config.toml
num_hidden_layers = 13
hidden_size = 320
n_experts = 80
experts_per_token = 8
d_expert = 64
d_shared_expert = 64
hidden_act = "swiglu"
moe_layers = [2, 3, 4, 5, 6, 7, 8, 9, 10, 11, 12]
router_score = "sigmoid"
normalize_top_k = true
routed_scale = 1.0
balance_loss = 0.00287
balance_bias = true
router_bias = true
init_std_router = 0.00786
lr_router = 0.00145
num_attention_heads = 5
num_key_value_heads = 1
head_dim = 64
vocab_size = 11272
norm = "rmsnorm"
norm_place = "pre"
norm_eps = 1e-05
positions = "learned+rope"
rope_theta = 1740.0
rope_fraction = 1.0
qk_norm = false
attn_scale = 0.125
tie_word_embeddings = false
parallel_block = true
init = "normal"
init_std_qkv = 0.0307
init_std_o = 0.00601
init_std_up = 0.0307
init_std_down = 0.00373
optimizer = "cautious_adamw"
learning_rate = 0.000829
beta1 = 0.9
beta2 = 0.95
weight_decay = 0.051
lr_head = 0.0131
max_grad_norm = 0.5
warmup_steps = 256
schedule = "wsd"
decay_fraction = 1.0
decay_shape = "linear"
final_lr_fraction = 0.1
batch_tokens = 131072
max_seq_len = 1024
doc_mask = false
train_tokens = 1816000000
max_steps = 13855
dataset = "wikipedia_en"
Below are experts of layer 6 (counted from 0) of a mixture-of-experts language model. Rows are named gate (a neuron's input weights, with its number), up (a neuron's input weights, with its number), down (a neuron's output weights, with its number) and show model dimensions 224-255. Each number is 500 + 25 x the weight over its row's rms, rounded and kept within 0 to 999. Numbers have three digits each.
Before each expert's rows: "gets" lists some tokens that make up at least twice as much of what it gets as of all text; "raises" lists some tokens whose logits its average output raises strongly, later layers aside. This comes from a sample of Wikipedia text that the model never trained on. Tokens count by the router's weight.

# expert 50
gets: "|", ")", "3", "2", "1", "0"
raises: ", ", ".", ". ", "-", "/", "; "
gate0:496524462439532476488487501544482532488532529527537493488502493481507469498518469522483489512542
up0:512485496499511560505503523489465497483476513540483478526488475520437490496546514473512499462480
down0:493502469470497516490474469529492484495519485505481518478478512535481521529464521474478490555567
gate1:528475515473421528529498486513488532509485459545504508509501456483506522512459544505499528518494
up1:481507503508535473445514476469498502480522498504483502521518490519474532481514496525525496501522
down1:486525520509479498497513510509467483502455482512472505455514524466507499510529492513507495515485
gate2:517535536483565491509511485485509531488517494518543500510498502527545457538511508467530489516495
up2:501490521498499516500531478488520494488507495474498491473543529474509523477441499516471525488489
down2:503489527504499480495510549507479475478470555495537480513533550484467519485457495496497514512508
gate3:516517520518470533487493518527532530538505496516495513472474493517479538473499529474500489490469
up3:474520492549483545519497536505523498508509544544488512484499523469528484449506517428502471520507
down3:521544490464451519530504501530514511485473532488486471463413528486507484464516508465537449496529
gate4:513531441498489520495487506507523481502493553507568482500489490515472474494508504483541537529527
up4:530488490510488523499518507550530450492467509499540470500512502528470531498493511502523507532535
down4:490471496540501445504534489507538520441452479500540476515484521509479486512485530465491498482473
gate5:523470510486458510487499491539469540457480431487511512465488501518473499500467509497544493504538
up5:492511515523487498508473492519516490484494436547460494539505498510510579501473460468501492560486
down5:507497520500473454504535476509525496491497541495533456495474495503489499465469527508514468473539
gate6:510511525508496516494473446533567486496517477464433514504490538508507521544481499538494514478534
up6:496476509479473528509517495545525514468508478484504455490531537442470473521518482469477521460493
down6:515493549515527486474483493527540465524520468482506536499448454506520516502485481480508490475490
gate7:474498519468547512490505498508495511494542549495485462433438513506452486469466487483501570464475
up7:538489499473504522525524553500524479510493478518536485531505523502478526512488486524481490506507
down7:544527500520489490444486499527476503525493523476490509472509471539491504528479487494522533525507
gate8:524469528478489531540518550523508523510517476472501511508505510492502510493527438553496514526499
up8:468517482547491504488531474494493473569456498540469454502501510505493497491476502454520471491492
down8:546493434516483463533506477455521497515468500518491488509531490495505527499491543499494503470464
gate9:491559490488478526492528484506513477493491506484497479515490495508513485524544490556497546514573
up9:462526506475506489535524505499535513491487533503497513511522532529526503493511484531484548486525
down9:497480517461490517519455497535514477481473487523515530467486491481495486507483550506499483510481
gate10:511532489514522478488536486490468484480508523552498502541503496486506558500508511546531487505483
up10:511488501534475494429517512484484525469498517502552485459506548487514543489508526488463467476540
down10:496487520500509491519513534485434499486439476484498480505503533506468502467487545541492468489559
gate11:507505494521492501490522509516456504493526469466522522484460488533491485505529496557484487500499
up11:495540496465485459485486533456511503456518506511497522507482481515501477484422482538529454505492
down11:491480536464538482488525530522526511485477476479498522491509479526483506520473506462500474494475
gate12:483507529492461496503477488519484492504522434441534515504475525493482504488475509503522517498523
up12:489509503475544531474544487469486492496489514489524541523536520523510542490557499524466502478476
down12:528518481454523550491459512452468498531491504496533486476508484453500542476512485496483442535507
gate13:475499505497496445523482500497489524504501495536488512512475492498515499516453486455531485489502
up13:554534496500503527503495574516494522476506534521491540503481451506445503483470515483524520530513
down13:529543513471532440513477512538507477489515558514538466496499521524511478429519516463478486490514
gate14:511493486513480485530534512503499518508508486510484491484510500506463510519502517489516551509532
up14:512511516485520514505512519448499493487526472449518504448533496492470486454508486539536503490564
down14:467514541478506484471516487513521443539497477520479500489508471470499520475498525459512512485510
gate15:454516498519533535472538513465501520478481483518505492533472481480488508536516476489539502470459
up15:505509542509505483494497475480473531488478491468544488459508493499474468525520501502522504520522
down15:494540437466488521543479487506492540473494517530524460530534493516543483510483539468460495532524
gate16:517495477480465511526505485487526524520498512526525484493510500478512483500537510516489504524487
up16:508496500510495496505505506514507489465519483506470504476504497479511487461477491541493508475514
down16:509513508464504514482512552479505507481512515487480496453465459483529544502550485509555497525482
gate17:497489511476508477476513539512496497510481543508500498520510494450549566498475490510554528499495
up17:532476481501498531511527514513484451498485459509522462508490512531540495491453486505518566486514
down17:515536462502507500535565434495477463502509488521491519493538505506536506504434519521519514476525
gate18:527504534478517495503486489491486492480528451471486500530548478449489515485478465512495503474506
up18:484507538527510536495527493545504480443515479480449541505490481502501471468504498515482473530471
down18:486528489483516518503491525461562538493500504474516471497456512523448506530509493471485438483509
gate19:490509456478477513505482509483494516489494443453501501447505530499484520485438503507470491483498
up19:500525494527524491487519539515498460493493535491559526528524499531434507476529485490528479522514
down19:520522482492522479543521477548459529464493465504455496525519488497525478516505505470470519483520
gate20:479472512526484501483484475451471495473506540492519512518519506541532495505441530486535458518520
up20:503518451494483495531519511519491483480479490502497518483452437506493485514476523518522485552512
down20:512483525523487486504495492467488502532507479507512497525458528503455470519490553509501519519477
gate21:526503463468512503525499476476482507563499531470522451523487506555526469516551500491497499509491
up21:516487551561507434488536465558545494499490500483534496517466510492542481535462545491503509513533
down21:531477503487493536533502472498492477474491514487500517453480467494476467567523496467517505499524
gate22:495494469504486542513503500517484485468516484537503509478525491515463483512487511500501504501464
up22:473497511526533511466547519497516482525523494503454507523479501475476455476533490513517493522492
down22:525506495539491514470527487483507489527519490506521506518489458470474530524518488471505471454524
gate23:528484509488486526462501490473534519483536499489500479488507499439544516505528511530510489506550
up23:450527506445523475515507518486508541475533490524549462477527506464506458442451466492465502481494
down23:508514512474446531500494489534464541507494493497498530506494503452504479486519506515472482506513
gate24:450503486522526535528485520484498494497498524478483477488474448514512429515509502531482474515487
up24:537506531505493460478540505454491524498510498498548505497510506512457558495518514491507504495486
down24:503488509508508501516497492488475497483511509480504481524518485492490531543524447512483505501474
gate25:528525467488531509501484463533475480505537477542500494533537466512504496481468520487452543508455
up25:494538503489512507526515488551486520489487467504479474511506490543488454486500523515497552491525
down25:478465460531516506513492523508472510528530525506469489545463492475493500523518515500484509476544
gate26:484529488466502505498537498506504532520497502474501489478489490492489489508545504492534509503501
up26:499481493482479482460488500499488515474509499529474463512504509489490461502428469523494461480471
down26:491493495499487554515525471481487452477522490540475535545514523473496487548503503543489489490510
gate27:508477472473490552550484525498455451497514514525472500523495432521543524503510510452511511482469
up27:511495479492476518500528569514475509522469530470519505485497530492498500501492510502471465483475
down27:503491501456496427462491476514491532470508501524500526485497442484521509488499508490525493491545
gate28:466537466467495497483519545530545513498529500504497552466485500492483518468497530499474559526539
up28:485514546537497482504481474478474463543463505483552479550478517496498500516483502519570424447467
down28:492448472493511470536469472529491539531484456488462467483502526500479520515492522533477525484493
gate29:534508506491528455493556491473515478472537463480490486513526483444498503496484483464483505502502
up29:464476504520489515510550465466487504529533495483541510511533496493515498493533502464495483486498
down29:518502532488509477457501521510505470471496483489521538478496439502455496527493495465527462508507
gate30:514491511490472517490442516534476521499486511495501494437476490519486484481476514517503476526529
up30:462528522474547494545477477532505504470531547486455494496463526525498515526478489509497442470567
down30:493507455482465494546498518480480478483510510520481501465461550482491500570509480456491541516480
gate31:524458471500514486515502517518494501486504513500535506485508452481485462488466502550518486519475
up31:513530453520503510502527512502483514506463510513524499529547505459538510503480476504525496532525
down31:546518458467461487516507521512511487517508492521494499448479485492479499535526465522479483508496
gate32:555482495540503463486462492498484475497522463547492481502465484451520493477527536525487502436477
up32:486460517503494550494514468523502524525478505533475536541469505512513509528510474507513505556496
down32:461520520489503462480494517536459532503488508449515543518494524528512540457487527488501478490559
gate33:537453528494499529482530556513535530469566490469548468486510502524458496502507456533500478482476
up33:463465497463564482537515529519560503492478510517493480507498503493503512527485490533494502508528
down33:550472476464548522505517532479510520480488458491482492496448527540494511482511491521519484469483
gate34:524496521490469495524521522524489517532519507513466521465495467489478490505502484531490527511478
up34:475502488528500508512459477475476511471507538498469480527514498479504537525493483503511514519487
down34:473501514485508536495524486506473497473488536501510477522532433477496512511570518495527529531485
gate35:557477461470506509522485528480469433513546505490471483512486500469532546491503469492482539551471
up35:531492474456503506484507508443524483486491510474479479480530513515506515508493463484486483511516
down35:510566482502509495483513497467470555523477517524546562472451522494514503472510486520508486506485
gate36:494490505504470505471459495544513525481537511528501486494466509487501446500500472469487507476484
up36:478486469499519517473477498506501486515457472445500539505484557490493563503487507446517484542500
down36:537515485481499485493465477521495538520475475535481462480510516501502487445531459437496475481526
gate37:502506460484523515549500509568469509529527507517526486492485508501522509550548463528515501520508
up37:505519513466504516509450503516492540506504499495551504468493519526522533518531512486481455525551
down37:507481462519493501471472534505453523515459492464526517531486512494519521496471527507503510491481

# expert 42
gets: "201", "200", "202", "199", "198", "196"
raises: "features ", "ic ", "ically "
gate15:445492473513534524517513545525495509464498508497555529476479486510515511468500516502508528500510
up15:496480464551486454491511520490481510512508543473515484460526530511526507469498503527530490573510
down15:482538505480520514515535480516476581433512499456541480504495541497536473485493509479529547451512
gate16:479525489467473534508496463503495559472526450554521500452454508519484525551473488510477528505526
up16:500486506569487463470450511482531487475502502529474514531487567496525504509515463463530510501476
down16:570536503493443478528518528454530484496535526511476512495481500474496518488488489507494456514477
gate17:496534491539521500507487505504521474519493503536517549490489507533492484489488501500525513450505
up17:531498528533480527502493507513553471523511452445498494442487509509487520497488511450491476472499
down17:530483481511504510489529466475533498482465515502475524497470440507459505501498494523523481495504
gate18:476532516497535538482537478516507503519491508491513490484486496509489489508547491532488481500537
up18:506497502529514513487503502509510527496516547528554507489497500490519484470516497493543514515457
down18:530525533441495464484529521504540473464497473493514485507500496527488521530458473465513467452508
gate19:482512500509499492566481520498476455477516450541538559541476479507496505490545483478520511529512
up19:517506492533469496519505538469491502525462539485520499483543507529482467504532479503493509505499
down19:526472507514489520462524518464519504468466472495518508512507473513520533482552493501505498498507
gate20:482520445469539511524543491488510480466502504503529512491494518484493487484455507489530522529475
up20:472552504503517500464497504456542478501505466487473465533457517470451542522510498493500478524564
down20:496446499521493535524515445512492501542505497492488501520528477486515474481514479518504496494466
gate21:484501482462507474512487485503485499464503550523489487481508498488526519509505510490510506502500
up21:480504455444457500500502478531472499487467474455486503476469497499495483513508499536474519505554
down21:469487516506533518516483465464462521501476526492557532501511507483512499504502509494527488527527
gate22:534482531494519514537503500491491522453536563501500511502495511476486466532511509528492508457530
up22:549476499525477468526474468519487476524483509503525534455504529522531519534508515503511512474485
down22:482517463507489499499482469498545485494474503490498525493543527454506504464497505516514508474530
gate23:482535485537518523514541493501481483517484509489504512490494524513513546475525501453531533531468
up23:508487545463470460527443526486500486554483486498466520517501505507477504484471471522491497507541
down23:529479473543472482544502466500513547517484529493482490524528469489493518476533489546491445523485
gate24:481486541500518509505517494511543479505565524547460478521506485491481564494486472535535485488514
up24:501529513496484533495491497510523489504461496460493462470509477491466547496508503528495510563494
down24:513515512527525527493538504536508527529511510530522572501477469486487508479456495520527535459521
gate25:524504486464519494491511492463525547494485477512495516493513536489503522464514495465458491536495
up25:513530470512529486494541454526514485500498460509498485492503535500499538480493500480498508517522
down25:499487565459538461507527537491497495475501476503538487538515472513483499511502502528474482447475
gate26:436555503505525484528505507507514504481534521446503486507507505491458508492495498545557514514474
up26:539524557523508493494543501499472541529552531514500481532466553478486505482523508528524484488465
down26:524513486468573495485483505493503483495497490499457498524505512535470503500510526501485548496502
gate27:507500482524518483528521531504489547512543519516495545502549448470500500509441517523511461460494
up27:495522504543508495518487506495513517502489483490517501458507463526455467492447482524483501517522
down27:518518517493489488516541476521494509535503490485500492537469504469472512462526561482525503508504
gate28:567488490491507495516518484495498518526511459442509478504471512502526528508497515491522490474475
up28:506578529487474465502500515498484487485487588529507499481496507502490464510477494530546518515455
down28:490467505568501497516499486526463505518483473507501480490521490486530491515550502543504504541519
gate29:541512480533512526502473459494511497514503511515507547526482473514542511497507478523559503519466
up29:509508475476517534532481499470507506518504470499501531513496497504543513510502506510526506479480
down29:504555494514469482487480560490500492520517512490472496483482516461517472530501529518491486437482
gate30:497498498488491520459466533513490483504443542483508512512532517487490457544536500551505476452494
up30:530534531470475481535487487478497540523511458478467451454469490471497492507460489469490505555510
down30:519520473460478507509490478509517482528523460503486522501538504476487509512466514464495522461474
gate31:486534475512502537503466480490496491517565511489492550504498530507498508485525489514502540454505
up31:482491507523496524549500484446501450455506545471540536510525476513481493460517479463505515568493
down31:500475495474542542494515493494486527491509499503463486523490524507516509481482503486486523445472
gate32:484526534487470506492548483501503512562474504482524504481521522537481504500513506521479491497511
up32:465490511449442547512501511518487493566486528511504494482507483536509503488502513541502509507502
down32:512535494522500517510526481445448492527447526504507443473512476500445494514562462496492519537503
gate33:467495490509512512551499505538524568497485501496498503515461514503483516520490476524505496514508
up33:502505513524497511493470529510541478508494480507491508481504534508518550438479483499469506498490
down33:505504494461503519514475397475475499523461515512488483539523475518460517499456487529506476515497
gate34:489482487517486461509516484509511503480521493484467475487495485539486503524511495500487501527524
up34:518509525530505497544497519481513487514456546466564523469501508481509503503514502466508496502514
down34:480446452519495507505524506497494514500520511476482491548510476508529495518515486512532521487483
gate35:508486455442502568515524472455534506478500527500497499501488489477510486512491533533515488509499
up35:475483469470499507517564476516488475436481437467504501482453511488484471536500501497459494491485
down35:530510502553490520509476513540461531506520491493512475503505511491476472552506506475503468529461
gate36:515501492506507526548497516474491555522466498526512515500498475515499496489469542524549496503510
up36:455525533503522519538472533483520498513478493471487520513465491527524475506529529522526468520493
down36:483512465513467514472493492526528476515471493482469468545485511458497512518515513495479511506524
gate37:476477459512499469527533519476459477478500521539501519510481502496527507504523469541543513483494
up37:472540502484527513505497503504488506502513521465508488519506507499468459480491479537474495462518
down37:484495513501474483461528487501479500487513509505476497511454496484469515468504500486436483542493
gate38:506526503479495519519494507470538509499564519507514478494521471518470472521472491475509494503507
up38:524447532475494531475416479512478507522462477497472483490543476480510516535499499528486512518500
down38:489491506533473489515524507483506470481502482514514520528527474509519517500515502486524463523523
gate39:507523496469466525491489497444485487522498479476534517469519492494498510534506454541487500500497
up39:506509439527501500485463553494508494506511549498532508535523518494496488534483511514503490508469
down39:506505514516510506513531540509536560475527479488520481472471484473516512544486496517533492485488
gate40:538494482518454489528509508498501465505453495462515495507492494466556526475530510531533510488500
up40:502479467535539480460512518496488514509466489497500496488524465513520510477519547545537541493522
down40:486495532502507510484524535505516527510513503480526517489481496538525488499522491511522459490495
gate41:508495484517528523466463515505490529545472500514467531486575476489504517491503528549468507500452
up41:523505516461495489491503483511520470531477494514471460482488530512494480558506472535514499463537
down41:487483519523504504517474468512474502541501506520468501538486479522513535544471523513493493548505
gate42:514475533539478515513519491525520528494537522510484524521516471487490551538448569515532515471540
up42:495505472514497493512488502522471532501496551506466508571494542511493527491470525502553486462547
down42:496508518446483491523446500493479542526492520478502490478503477548526477504485458519421487539515
gate43:494488497533467490462518492471504469471526464491506535533487502499451537518470488519510522502499
up43:510469519492495521497456518552515509498472571494527497492494523527476483556520521476487450539477
down43:537473486480470459462509521502467491506488508468479497500490471503487499477475506520489463531455
gate44:487507483481506511504502517495496534427494510520495530512541455468549512514520494483535470464460
up44:485494476515423486451502533483494517493476497478481520502447482516495537494503527543492474479471
down44:526521464477488507502499500530553516535506513474499505437500498479477454494480485504485542458468
gate45:534480527488508507449452526492502505527493499476488467521513488493475481543494501488459482476547
up45:514500521483511495468491480510501523534494490481494506518490464538499456531501490504469496482530
down45:499547524433505522479479511489538510486477522528498486508490506526497521508494520477508497469490
gate46:504469485516527520512471510514472506506484496497508483472482500491517424508495511512462509505508
up46:505487465517553558496457463509467532514485523470524468490487452512507524465460496508502522538522
down46:511500467508502481490486513507460518491474483547506493482500524502564522484501499549475541530492
gate47:470500533504531492508533516450560471480549527473503511537477512466485553473538512518526515482478
up47:492498510556561483486522454496490516511489463496490510500440508504494461487467503475533512472556
down47:506476492506491519485495527500508467482474477501494502528480549510484545524525494472496443527458
gate48:499509512490505497533493493538487492525511508506507497477473462478529557480498506474484529544477
up48:517461459514489448510457516518544489463492486502495499527448545480501478490530495494490487514497
down48:507495523510481514514479503447492520536489486509474494569513521550501501504521504474470502492502
gate49:465506511501566551495540514479500513487467462469519484503494539484487517506535510494493484480505
up49:496505454496548488491500530472515482479491528468506502511540488467536528489508483525487508501494
down49:491480536552533541531531483526507492519523492509496490478494478513525498512518487507483510486515
gate50:467489495518507530487481496477517510500510453466527482500508450466519457515479474514538497487448
up50:510500526485478496509479526551503485556505526514480495495508443537503578511509492512476516493516
down50:481515484521453515500499476475524520519496469491475537461480526482544518530487478502472498508483
gate51:470515490534524490490504465544473517489514518461510501544465512487483533519442535525506486511504
up51:537529467482466482499537535493507470551475512487463505487480482517517518502454508550508504496511
down51:498513466524499541466481495498443521450481500468509448526435540506535462513455541528518451507538
gate52:494453509499513517490466510492460509511478533501509533514499533466527452475495487525527526511476
up52:480479506492466510503469477510481485496502472502494505522548457442512508498512502492519508476465
down52:540468497464481512515550481512504494502491480511499455531479475468498541513495490487470507470485

# expert 4
gets: "|", "==", "===", "a", "am", ")"
raises: "–", "-", "—"
gate0:498518498499509519510519517491467517467490466514492471509528524507466489513486502517494480521480
up0:507530533491523519500511492498500491529476478497483498511485565512470525505510480555487506516520
down0:496527522467459524498495507513512505519492520501463513521503535471474517510517507463489485514508
gate1:538527516504511501553552519498517469532495487526515507491536522487464493495493488515496522513467
up1:459506500553432499455530505513533491525473473495509528481498491476473526456503499484495505499523
down1:486449497447484500472493510526523463508507518506547485506511472491486502494518505534465497484483
gate2:482539579477546521443532484566491493472481469484519505498470508532468511463482454502544521498468
up2:486479510510530537475564492540546526509476510479458483484494499521505516523502478474507499517504
down2:479508467512532515499477468538499512490513493506493468490476477502523516508500517525482531493491
gate3:465498466515495498538505472515498469474461463510493504539528513505495518565480511512503495501558
up3:522537466484478490440479504512486539503507532536478497485508477482495517479530496512509508482502
down3:483503489537527502488518533512518502541503513494495515462524541498494535501521440474470501525480
gate4:519480485460439472492632488522529511529479453496480501554463509502485530511506505486506489496442
up4:537467517478476486516526513467521500497459487524503537481517498503477481485505588513495533460499
down4:497507486514510475531495496495505516497509472526501501504531522499482455466509503514529521521525
gate5:504441492467498477494513504503543549492487538429527514492508501537502534483507471504481486516536
up5:468498509473444474502451535512450500500490546520508496481515584500523510509509462515497527516498
down5:500497537509540532485486452475530493495508484473553506540500502492429498455478488455489474499486
gate6:480463511509531505497488486538557512466461481515527529512498537493523487528480462501514515514466
up6:513488514474495475498507501504468467550497503469502444493494529531507473546496525473524414513448
down6:524510504499509534510473467512500516454497488494483523542477495476488503505455522559508537516496
gate7:501466542495540490530517485509484505492506498495513507485482497513489464492513519516522476486465
up7:551508510502503505492461518484479473532488488484453511492537510465490527499510444510482498481515
down7:492550521524533492492509508483464477514484543498531477488505508503495549493557472463495498457493
gate8:469515475516484526440545451494470475538482487501481523500476486527498526477524480507447484539535
up8:476441500478534493507508509496483499527490510498510515519492474506508552532518512549482462508462
down8:489532500504507517513500469478513494517465539551488474490471522508445469495532477509491496489522
gate9:450503519497501449499516495499460520481520496491526522526494522456494552562513508467531446500520
up9:492504502487500494549494468508530456509455513482467516484515500505512473476490496493511552511493
down9:531480526568468473508486498505484515479471489520471525505515499525476484508479467553560556526493
gate10:505487496498529523510474510487507475521496529491476518494524482457499526498505475506533450497529
up10:511489488518521486506511498504470479534487506514545504488469492448554477502466510493507485461488
down10:486464502541511494484485524540515464535504488444514482483490506486550464480514519484521467558498
gate11:506521479490537499484467503504453443489524536480553490543523468466531534496443546516477525500473
up11:535498468525466531481482527480490484491487547478503500515460507513502523510493535499477508513519
down11:515551490512541450471493524472512497511509502485430469484498470520517486515509522514525505489500
gate12:518494516512505502472540467556507533487502501494533504493480478511478476532497496503500515524508
up12:533465541562486492475505520547508492480462512488497516502536514496450484505513480486513484563470
down12:476471537517496487522515495536436524512496515513498472518466513478465485452512456516520466457498
gate13:453470506471514519500465524500484459502490479472479513481488532469489551489509491508477509538499
up13:491504485436547526505517504468505519522468525469489489473504496441479508459485546516439501506491
down13:480511485457485530481503487444489498509475508500506498496490505471484524490485500519491460504536
gate14:512482491530490523488488517541517460487490514497509529471485450484496511472488519450540565533482
up14:556514532500508478499488500432488487509500494520504492554529529497512459532505480551499445486473
down14:510538514515529488522492457501475492508517483498510532475517447468498512476534515495515445475461
gate15:535492527484449456521537496480497464550485513467487491500486490472488525457500516524514517465503
up15:439491476501492513514536487570502491495480529479506480483529494488533501500504547474528487495516
down15:540507495444485500466513512505491495493488461461502483494494468495530476550512471530464495500476
gate16:428469540526478528480443514509501499496517497538484488477506530491501553532511475482506521490478
up16:488488543471487472491510474554471493531517470478539528504485521505509517502525478498475504474486
down16:494467477490507566464487507510505519497480503474500438460520534513506505517455501497512506523481
gate17:498521427540452509444495485496462503526495525484486468477525487498487454527457500483478502521477
up17:516504495443546530512549529554470465499470478504518500469528470473516488514530486503456496481543
down17:498475529518489479517491485496503499500508484461483501511488538518454490526471505496525503465455
gate18:466525538506499469481511505522471475506477492452525516507492453502524493540489494448513518522539
up18:525475506536502465467506531509518496500507480515487507524472516461481504503480474468548485535498
down18:535507504491458528549499485496482469490460464466480538554517501526471471504456496454473523492462
gate19:466470488525500494498550495468459504446536492564516487574491477509511492482482490512490524461527
up19:485497547449498532527478468502499492515542491513513500477506506466556509527534495512487494558461
down19:484486490497526498511476487519487455488521509468555504477508519544469517539527506517545526545488
gate20:459482532509503503500455462508518537470513505523473477493515521495489519484518497486474464451522
up20:505521553504532491478515517521535487551543468491513515494482484487478546517509475505513499522501
down20:466515482503487504518547488482480514471525477514497515512463517488490504487510491532478513526504
gate21:473497453513472508475501459514488452507490542515516518534539482503461538492508478531520521559512
up21:475473489492470499483480507494510485505483488505468489484543542481503541485508521550481485478491
down21:482481501525531504512558499509457494463484485507535525527527489502488527517477500514532497514507
gate22:493499527499540483503497500458495507434478498454535497520520455487489491506518533477503480534458
up22:507502502449521509457490467574515512473496495484504501518480510517532499459519461495510506521513
down22:497485491487474487460430506485476520482475468496513474465480518580520494503553479482499510522481
gate23:514501506484477462499474467498498477502492519486449478515507484477472518514456550512538511521492
up23:494491528469509473505489483502516481459508495497480473548510504504521510509446540530517509537509
down23:474484514493516465508443512499499487452506469534471487434465455508511483478544515445510497493496
gate24:506497497510458483463533524500465523508498509521533515464462475519460490481512469528473510493511
up24:486541524504454499454511494531533473468451516508478445524503478500477521504499476526508555513454
down24:506479518491524460502509524489513536485509488466501477505529484514519465500523489483462481532492
gate25:476451516558510500487530524476462479487560529508457535519497494511474525494474480538513548480483
up25:524522502474556510489554498547474491503470527528528505473467511457434469501487524516519479502529
down25:474547552491527497465493522516529496511507538477518489493510516509507518515506479539450513489488
gate26:471510457436489559542493491506491457501470496495523514521523489509498486521533521520515500532481
up26:458530504491515514508492475503473518462510478493467520520519500499512528516522463505482533548548
down26:472483488519523493522511506493467521490534506519519481539494490535533520520453451525519501516512
gate27:521515462519488509532526504454550485496501502501524494534464521461485518476492502466476464430499
up27:504478553447507508480473521489489484487545506504520498529519506498505512463506499473485497481516
down27:490521484509493523501493468482482519462512494495540521523502516525495489475525526507530492469516
gate28:479480486529519527488465448464494511532493513492490504494539546468485523548468507516499517572573
up28:478502510438472528508530487529523498491515520511491537496487497501546487485530539501514499420451
down28:478497468519500497460538511523468468506509484482511520469504508482511486519520475490503506514513
gate29:498480513519514500518495516506518506430528474480494505497495508505520490487470526494494522498459
up29:517474515472488488479534527476501466513484482480440506507483548485504469502495522479461495471467
down29:487501494497506529490482484466505500445513518506547452509512508540497533497476448504509506547497
gate30:463498469497493500509496503436477458484489525508506468469467502467449508478439522484508519466492
up30:494510505501497525482509483470509538494453489474530508512467482516550464501552554493526528482463
down30:483467468507506521508500514518480493484489514487479490443511524515456537520529487514492493505510
gate31:482485503544506512476481488525457492555508546491510537517538504475535523491502508506472462477474
up31:493502544469504556496500475484502489468548449544524513522530489532490518511479499523475498479470
down31:487486489497507506491480507505497524468496517509463487508494512506497457486532463517496537449533
gate32:508497472534511517510532475510490515503469518468511482507538514535508469513479455506508509557506
up32:500503510494507496484506518549483476511470501500450497494508500536492545527524532452508478486529
down32:518514544469512444507492514490514480517501450516525483476483472467521495478477477497426473537439
gate33:514455498529524512494496487531500485508507462507492496534484492467540531479485501496478500476516
up33:470461497496523503512517502488514476475527462471539487546515475501486492472535490492509485486479
down33:519495537506459507513531496545511493508563506487490513520510488490545501486516520498454505484527
gate34:491516429545441463512481493517531474481504518509437503479500530460526495540485508482482470500478
up34:491473557472485503521492488478536433455493520501478507510494542464502513488498507504468468497422
down34:508494494456562517450500518527513526453467488483489480496499457488478531458466468523505547495512
gate35:506480454521467504468539530514514477534499527526487512487495518530536504491493542497507469487532
up35:489567515505495504436512515526500457499518548536530470510485500471556507529483519500483507547507
down35:507518472467511532494497524494457499498517469516444463479471470511507478525506500476533476519490
gate36:485504509510520518535549505515487474507467508514478522519503529472496501517492501493547502499496
up36:514485503512462511459472499515567515518497504523549458491489473420555497479481512527512500467461
down36:509499518479540483501512466492513477497453443512491481490462469503552520527465522540510462494502
gate37:487441515476513479486485524472478521523506490515499526493530474515498562503466469513510491505558
up37:477525482523473536503480492506481493499498517477492515465549509521496484482496536488496510487519
down37:468490437486510537511494491506519535447475522517490484487446507508498510514526470481522510514491